Below are experts of layer 8 (counted from 0) of a mixture-of-experts language model. Rows are named router (the router's row for the expert), up (a neuron's input weights, with its number) and show model dimensions 0-79. Each number is 128 + 32 x the weight over its row's rms, rounded and kept within 0 to 255.
After each expert's rows: "mostly gets" lists some tokens that are sent to it at least half of the time. This comes from a sample of Wikipedia text that the model never trained on.

# expert 5
router [104 137 100 138 141 160 157 110 162 115 174 146 107 110 140 126 109 108  97 170 107 148 146 107 127  76 127 162 138 160 128 127 113 179 136  66 112 129 144 127  51 111  72 101  82 108 113 180 120  89  41 109 125 128  92 136 136 199 103 177 134 164 141 122 147 141 129  89 141 162 155 123 156 152 136 158 123 101 119 128]
up0 [113 132 134 137 165 132 153 117 102 104 144 124 131 176 116 149 102 122 106 177 120 121 106 123 129 166 182 121 125  93 113 166 167  68 132  96 170 189  77 162 176  97 106 108  69 169  90 129 166 127  88  89 166 121 134 162 182 148  69 125 140 129 163 110 179 109 114  60  97 114 119 143 170 144  86  84  89 135 165 138]
up1 [114 141 102 210 103 164 104  99 140 147 123  67  85  98  81  81 120 145 148 123 124 146 121 177 125 121 156 147 105  71  87 162  88 120  82  98 124 165 120 118 138 180  85 134 120 107 131 145  90 166  92 160 139 125 119 124 130 147  79 142 195 127 152 140  47 131 111  89 158 113 184 138 113 137 138  89  90 109 174 103]
up2 [123  84 129 150  57 123 130 106 163  68 158  55 100  80 147 121 145 116  80 125 134 108 126 111 168  90 146 119 178 125 116 128 137 131 142 151 151 130 103 121 107 164  61  98 112 159 185 158 189 107 164 111 136 152 143 102 140  96 193 106 128 105  80  72  94 128 187 122 136  95 151 155 144  98 148  67 190 156 149 101]
mostly gets: " surface", " species", " genus", " glass", " river", " ship"

# expert 7
router [ 99 178 109 152 105 164  71 109 129 126 121 139 121 159 140 122 112  83 113 102 123 148 189 113 160  95 136 117 140  95 132 165 156 175 130  57 160 134 106 128 136  77 117 116 134 136 106 194 143 116  37  93 165 158 118 160  98 138  99 116 137 136 145  73  88 111 130 102 115 160 100 199 116 125  81 164 105 130 114 181]
up0 [134 177 137 135  92 127 111 101 136 130 103 115 130 133 165 178  62 156 140 142 120  84 133  77 141 159 111 110 115 148 126  64 147 125 121 115 126  76 133 153  86 121 103 110 148 149 121 182 178 166 155 141 143 139  88 109 129 139 113 183 167 110  78 132 133 161 104 125 134 151 123 128 111 113  93 102 108 100 153 127]
up1 [152 101 113 117 133 137 120 134 143 133 130  97 125 101  76 157  53 109 148 146 119 127 100 122 166 149 115  63 126 131 173 109 103 168 115 140 122  88 138 122 131 120 101 117  91 174 108 134 152 143 172 109 140 155 127 150 144 131 113 118 177  34 147 176 101 102 117 150 147 112 182  96 121 153 112 114 110 124 147 136]
up2 [133 164 130 172 168 133 104 171 111 122 197 137  63  76 209 127  97  78  91 155 143 140 194 142 185 100 152 102 136  94 167 151 165 130 101  79 117 104 119 108 105 169  93 132 117 138 108 140 139  73 151 153 137 130 172 160 107 117 103 148 159 110 162 105 102 202 125  83 144 137 107 110 124  75 166 114  77 126 159 132]
mostly gets: " continued", " soldiers", " he", " members", " They", " countries"

# expert 1
router [102 152 187 118 109 164  77 135 117 139 114 143 125 130 142 201  89 127 145 123 132 106 134 106 177  99  61 125 146 109 128 151 173 195  96  62 165 158 101 116 143  97 120  90 149 178 123 190 111 115  80 123 113 158  78 153 133 110 140 105 184 147 136 144 132 154 125 135 124 121 120 143 162 162 150 168 139 105 150 196]
up0 [107 162 160 170 112 154 149 134 109  97 128 146  42  84 116 112  70 104  89 128 127 135 108  91  96  95 126  55  78 101 154 145 147 151 144 143 121  91  73 139 146 115 134 128  62 100 137 159  97  88 100 161 108 131 101 142 171  65 129 129 200 135 117 112 128 120 179 114  99 110 157 159 127 128 151 142  79 146  98  96]
up1 [131 124 139 102 138 178 158 147 102 160 108  74 154 121 189 182 180 155 117 113 108  84 116 109 111  93 147 148 133  99 154 111  87 135 137 146 150  69 142 101 117 121 120 141  74 128 160 102 153 127 121 118  64 110 147 192 140 107  91  95  97  93 117 135   5 154  67 150 174  91  78 122 158 172 131 104 123 104 141 110]
up2 [ 50 127  98  76 102 136 124 166 151 110  91 141 140 149  95 139  92 130 150 106 120 110 133 146 171 158 136 129 132  95 118 193 141 154 100 111 218 127  99  98 157 151 142 158 191 119 151  85 186  92 111  66 123 183 124 104 149 140 141 105 163 122 134 113  67 124  96 162 167  87 174 155 133 117  78 183 156  87 119 126]
mostly gets: " died", " August", " April", " June", " July", " January"

# expert 8
router [ 92 153 142 151 155 175  87 143  92 127 172 114 122  81 166 135 105 108 107 144 194 115 171 119 133  95  88  87 127 142 140 140 196 179 133 110 144 125 152 118  87  47 134 119  88 118 140 192 186 111  79 127 140 160 130 137 156 185 126  88 112 121 148  55  97 144 129 137 103 195 149 191 158 126  96 134 127 107 160 214]
up0 [ 84 140  83  92 167 103 121 123  97 153 161  96  52  89 146 151 136 150 153 197 114 108 138 129 131  93 131  63 129  65 160  94 156 107 172 113 118 125 138 132 122 130 108  86 136 175 148 100 143 130 159  83 167 155 100 130 132 139 112 144 136 165 164  81 130  99  88  79 119 125 100 157 182 100 138  98 156 183  96 160]
up1 [150 138 158 143 143 156  97 158 119 101 110  91 116 149 135 194 107 124 103 104  81  79 193 181 128 143  84 140 127 120 114  89 183  67  82 111 170  90 101  94 145  96 152  90  67 191 115  46 148 152 112 109 108 112 139 111  88 134 157  90 147 140 128  81  67 152 137 164 168 186 146 138 118 120 127 113 108 120 132 116]
up2 [118 169 155 106 136 106 117  83 167 120  87  64  46  93 170 110  79  74 156 157  47 130  81 129  97 162 140  92 115 158 138 123 157  95 157  83 130 129 115 101 117 106 153  93 113 178 136 102 111 137 180 134  60 184  96 129 134  88 102  96 146 120 138 174 143 140  97 162 170 120 120 119 140 162 147 131 190  96 113 156]
mostly gets: " their", " its", " his", " this", " whose", "'s"

# expert 6
router [ 76 116 133 145  95 134 117 117  59 108 163 124 136 165 170 139 131  89 135 112 176 137 178 169 156 147 160  55 127 142 145 107 172 170  88 132 181 164 109 162 116 141 156 113 116 122 129 128 163 189 145 147 126 128 107 140 144 101 102  96 176  88 161 104  95 100 134 139 129 125 135 142 139 113 133 134  91 170 138 116]
up0 [ 96 118 138 113 130 165 168  82 181  91 162 119 110 115 113 174 187  99  88 126 114 168 112 137 146 116 169  85 115 109 201 135 102 180 134 133 123 102  96 119 133 124 157 144 137 137 149 131  89  91 152 126 156 159 138  87 116  79 123  40 155 137 172 141  97 122 108 124 205 173 133 111 117 149  88 112 162 121 102 146]
up1 [ 97 151 167 103 140 175 116 146 102 104  84  86 133 136 171  97 108 148 156 170 185 115 110 127 134 157  73 131 124 110 142 113 144 177 141 115 155 158 131 114 125  90 142 134 131 162 129 104 136  48 103  93 168 124 118 115 110  81 135 223 122 181 112 115 143 139 138 115 207 133 100  95 213  99 124 115 168 124 122 104]
up2 [136  93 107 107 109 122 168 124 126 132 178  62 158  88 155  84 205 115 107 152 155 121 105  92 153  66 145 145  81 115 114  59 148 161 155  96 136 202 201 201 127 114 160 106  89 163 168 130  93 126 153 133 202 122 130 122 176  75 129  87 141 158 109  92 122 123 113 139 170 158  79 116 169 146 160  90  97 172  87 165]
mostly gets: " Genus", " Succeeded", "===", " Born", " Species", " Preceded"

# expert 2
router [146 142 154 123 128 171 118 118  86 119 124 165 135 146 165 116 151 131  87 118 125 150 179 209 177 112  81 112 119 124 131 113 172 121 102  92 131 154 118  46 136  91 119 150 152 101 103 135 143 176  83  74  78 135 137 150 157  80 131  91 186  82 119 102 118 158  94 101 158 199 113 183 105 107 132 138 116  94 147 152]
up0 [116 114  99  98 176 101 131 138 192 139 171 120  50 123 101 146 171 153  72  62 162 220 138 159 128  77 123  46 100  77 177 152 136 134 124 143 114 153 107 108  98 135 142 133 124  89 138 152 107 117 170 132 110 135 171 148 171 127 118 110 112 100 126  91 125 106  67 135 168 143 183 160 117 107  74 158 151 159 138 136]
up1 [118 153 103 141 104 165 171 111  80 167 119 182  79 107 121 121  89 123  89 152 187 111 154 116 180 169 151 136  94 100 116 152  75 114 138 113 187  91 104  92 125 164 130 123  79  94 139 136 143 138 132 172 144  67 113 122 142 105 151 117 107  91 110  52 170 149 119 127 123  86 145 126 156 151  39 216 108 138 168  99]
up2 [120 114 171 150 100 131 164 151 121  99 186 101 136  92 122 166 103 102 135 157 141 214 146 106 174 155 166 111 110 104 174 117 148 113  55  90 183 108  84 160 172 115  91 139 154 132 157 136  99 176 162 130 118 154 130 193 145 165 114 132 136 124 111  86 107 104 135 122 125 161 108 133 167 139 175  71 179 159 112 138]
mostly gets: " such", " him", " seen", " touchdown", " find", " appeared"

# expert 3
router [ 97 159 123 137 110 126 129 145 112 156  92  90 112 101 143 172  95 112  94 137 122 137 167 136 127  95 124 183 133 150 158 120 103  88 149  73 153  83 108 101  85  99 146  88 128 172 123 143 126 119  98 137 169 137 164 115 199 131 146 144 138 123 122 199  79 148 130  74 119  85 105  76 137  87 130 130 113  82 119  92]
up0 [114  93 129  92  88 125 122  95 108 118 106  77 105 173  90 143 178 163 131  80 147 103 197 164 146 164 187 169  89  96 101  93 146 155  78 142 160 132 123 133  71 108  73  88 128 161 116 136  98 152 116  89 167 145 107 144 181 163 135 117 152 119 104 120 124 149 161 163 142  90 123 133 105  71 119 202 101 183 136 151]
up1 [115 137 102 125 151 118 125  84 139 118 135 127 146 128 157 238 137 151 113 128  74 157 143 173 178 174 125 130 122 103 109  90 144 147 140 151 172 162 116 155  66 137 150 154  71 162 127 154  86  68 176 162 165 194 121 113 105 106 109  52 146  97 133 155 125 152 119  87 103 109 127 163 141 116 167 168 146 212 123 115]
up2 [104 156 131 132 115 131 129 108 121 128  76 137 132  39 121 109 138  73 154 181 119  79  56 129 113 106 192 165 151  73 108  60  90 137 172  66 136 114 139 127 162 140  93 127 113  65 127  95  83 170 132 114 175 104 127 134 158  72  90  85 186 144 113 203 139 139 117 125 146 128 170  71 174 167 157  97 128 127 100 102]
mostly gets: "′", "°W", "″W", "″N", " Clade", "°N"

# expert 9
router [110 136 136 117  82 158  48  98 130 144 144 140 113 102 142 154 166 113 135 128 179 185 159 141 176  94 153 145 124  70 125 150 142 114  88  72 119 138  98  91 128  96 130  87  90 174 161 210 164  82 129  87 203 153  82 128 122 153 130 106 199 103 153  39 132  83 143 130 178  90 146 183 130 114 127 182 109 197 149 132]
up0 [100  95 143 123  91 147 110 145 109 116 127  62 150  89 155 191  89  95  90  84  88 160 164 164 132 146 101 176  37 188 107 104 121 117 107 152 145 131  98 102 147 144  73  78 150 144  90  62 132  90  43 181 169 114 129 126  85  99 137 131 119 109 117 134 156 159  97 142 167 136 160 109 207 154 156 200 138  57 145 179]
up1 [112 192 144 198 121 127 105 124 151  74 196 140 104 108 123 120 135 108 144 107 161 111 172 114 161 115 168 157  76 116 149 111 135 181 111  81 149 156 134 119 112 134 118 129 161  97 111 107 182 144  88 118  79 168 109 123 192  66 177 138 198 160  70  75 115 139 109 133 131 130 143 144 150 118 169 107 158  86  82 120]
up2 [129 145 193 197 176 141 148 166 124 135 111 147 122 140 169 130 127 110  97 145 155  53 138 143 204 136  59 157 119 123 136 119 163 189 156  77 181 147 147 119 150  68 159 132  83 142 140 131 119 106 103 127 164 151 113 123 138  98 123  83 153 145 176  55  91 163 118 101 155 122  87 187  94 142 106 117 141  94 184 186]
mostly gets: " Bh", "iy", " Kam", " Raj", "eno", " Tak"

# expert 4
router [ 97 159 172 142 159 167 123  97 109 168 150 184  72 129 154 138 122 122  91 133 120 178 144 136 144 113  58  95 131 117 114  39 133 166 134  80 148 117 128 114  93 124  79 109 111 174  80 173 115 108  64 110 136 136 147 104 181 140 144 123 215 117 119  99 105 166 128 119 127 124 183 148 134 103 138 143 109 150 101 155]
up0 [119 143  91 101  53 138 107 112  82  96 121 143 134 143 151 120 164 152 162 138 144 104 131 128 157 147 120 133 104 138  97 142 140 192  81  89  88  33 118  71 186 142 116 154 139 116 177 208 113 190 136  88 133 164 134  91 103 124 180 129 142 106 179 138 125 121 148  96  80  68 160 178 111 169 120  98 161 146 159  94]
up1 [146 123  78 129 146 177 128 120 159 100 125  79  70  66 129 169 123 166  98 142  69 150 169 143 121 125 140  57 177 137 126 160  92  84  95 131 110  93  84  97  89 107  68  85 100 166 120 124 141 191 130  94 190 150 118  94 117 120 155 116 113 120 153 101 128 174  84  76 163 126 136 141 105 106 153 120 112 142 109 218]
up2 [149 130 147 145  89 141 107 119 180  76 144  96  82 118 111 151 118  75 113 136  90 166 137 191 166 160  72 163  77 129 196 182 187 151 118 106  99  86  76  97  96 130 148  98 113 124 139 172 145 130 150 132 136 143  99 179 213  92 174 158 146 149  85 131 103 154  55 147 136 125 124 201 181 112 110 107 120  86 142  90]
mostly gets: "–", "\".", ">", ".\"", " £", " designed"

# expert 0
router [111 140 135 150 120 150 116  91 141 150 115 135 123 159 104 114 106  74 111 117 124  74 169 116 158 104 126 138 121 142 152 117 139 177 168 108 123 181 135 112 149 110  80 116  63 156  93 170 183 133  47 109 156 155 113  99 127 122 112 109 170 156 128  75  91 179  86 130 158 135 118 214 116  73 114 112 124 142 163 166]
up0 [155 111 114 183 149 149 125 123 160 101  67 220 124  89 133 122 148 111 152 135 127  92 164 105 149 156 108 170 105 122 170 146  69 107 140 142  97 114 128  75  91  79  57  95  92 171 141 113 117 155 114 167 159  99 111 108 139 121 147 146 104 113 151 123  94 189 100 134 166 131 122 139 104  87 183  68 141 163 119 119]
up1 [135 122 160 145 116 135 138  49 135 107 126 146 119 144 143 126  95 135 117 185  81 101 116  89 177  94  41 177  97  89 131 221 145 104 138 160 128 142 114 153 125 172 118  80  66 193 179 154 101  33  48 139 169 106  91 113  97  52 163 128 132 120 179  99  87 126 113 101 123  70 157 163  89 132 119 156 173 128 141 109]
up2 [107 135 158 117 125 116 102  60  91 171  99 134 142 148 173 136  32  98  30 141 125  96  88 129 135  92 112 157  73  97 173  94 149 207 179 105 141 100 104 128 115 134 139  87  53 148 117 139  67 122 121 131 128 142 127 149 154 156  81  62 121 144 142 159 151 162 109 107 129 194  62 167 105 110 115 119 130 143 184 141]
mostly gets: " You", "!", " you", " Love", "You", " Your"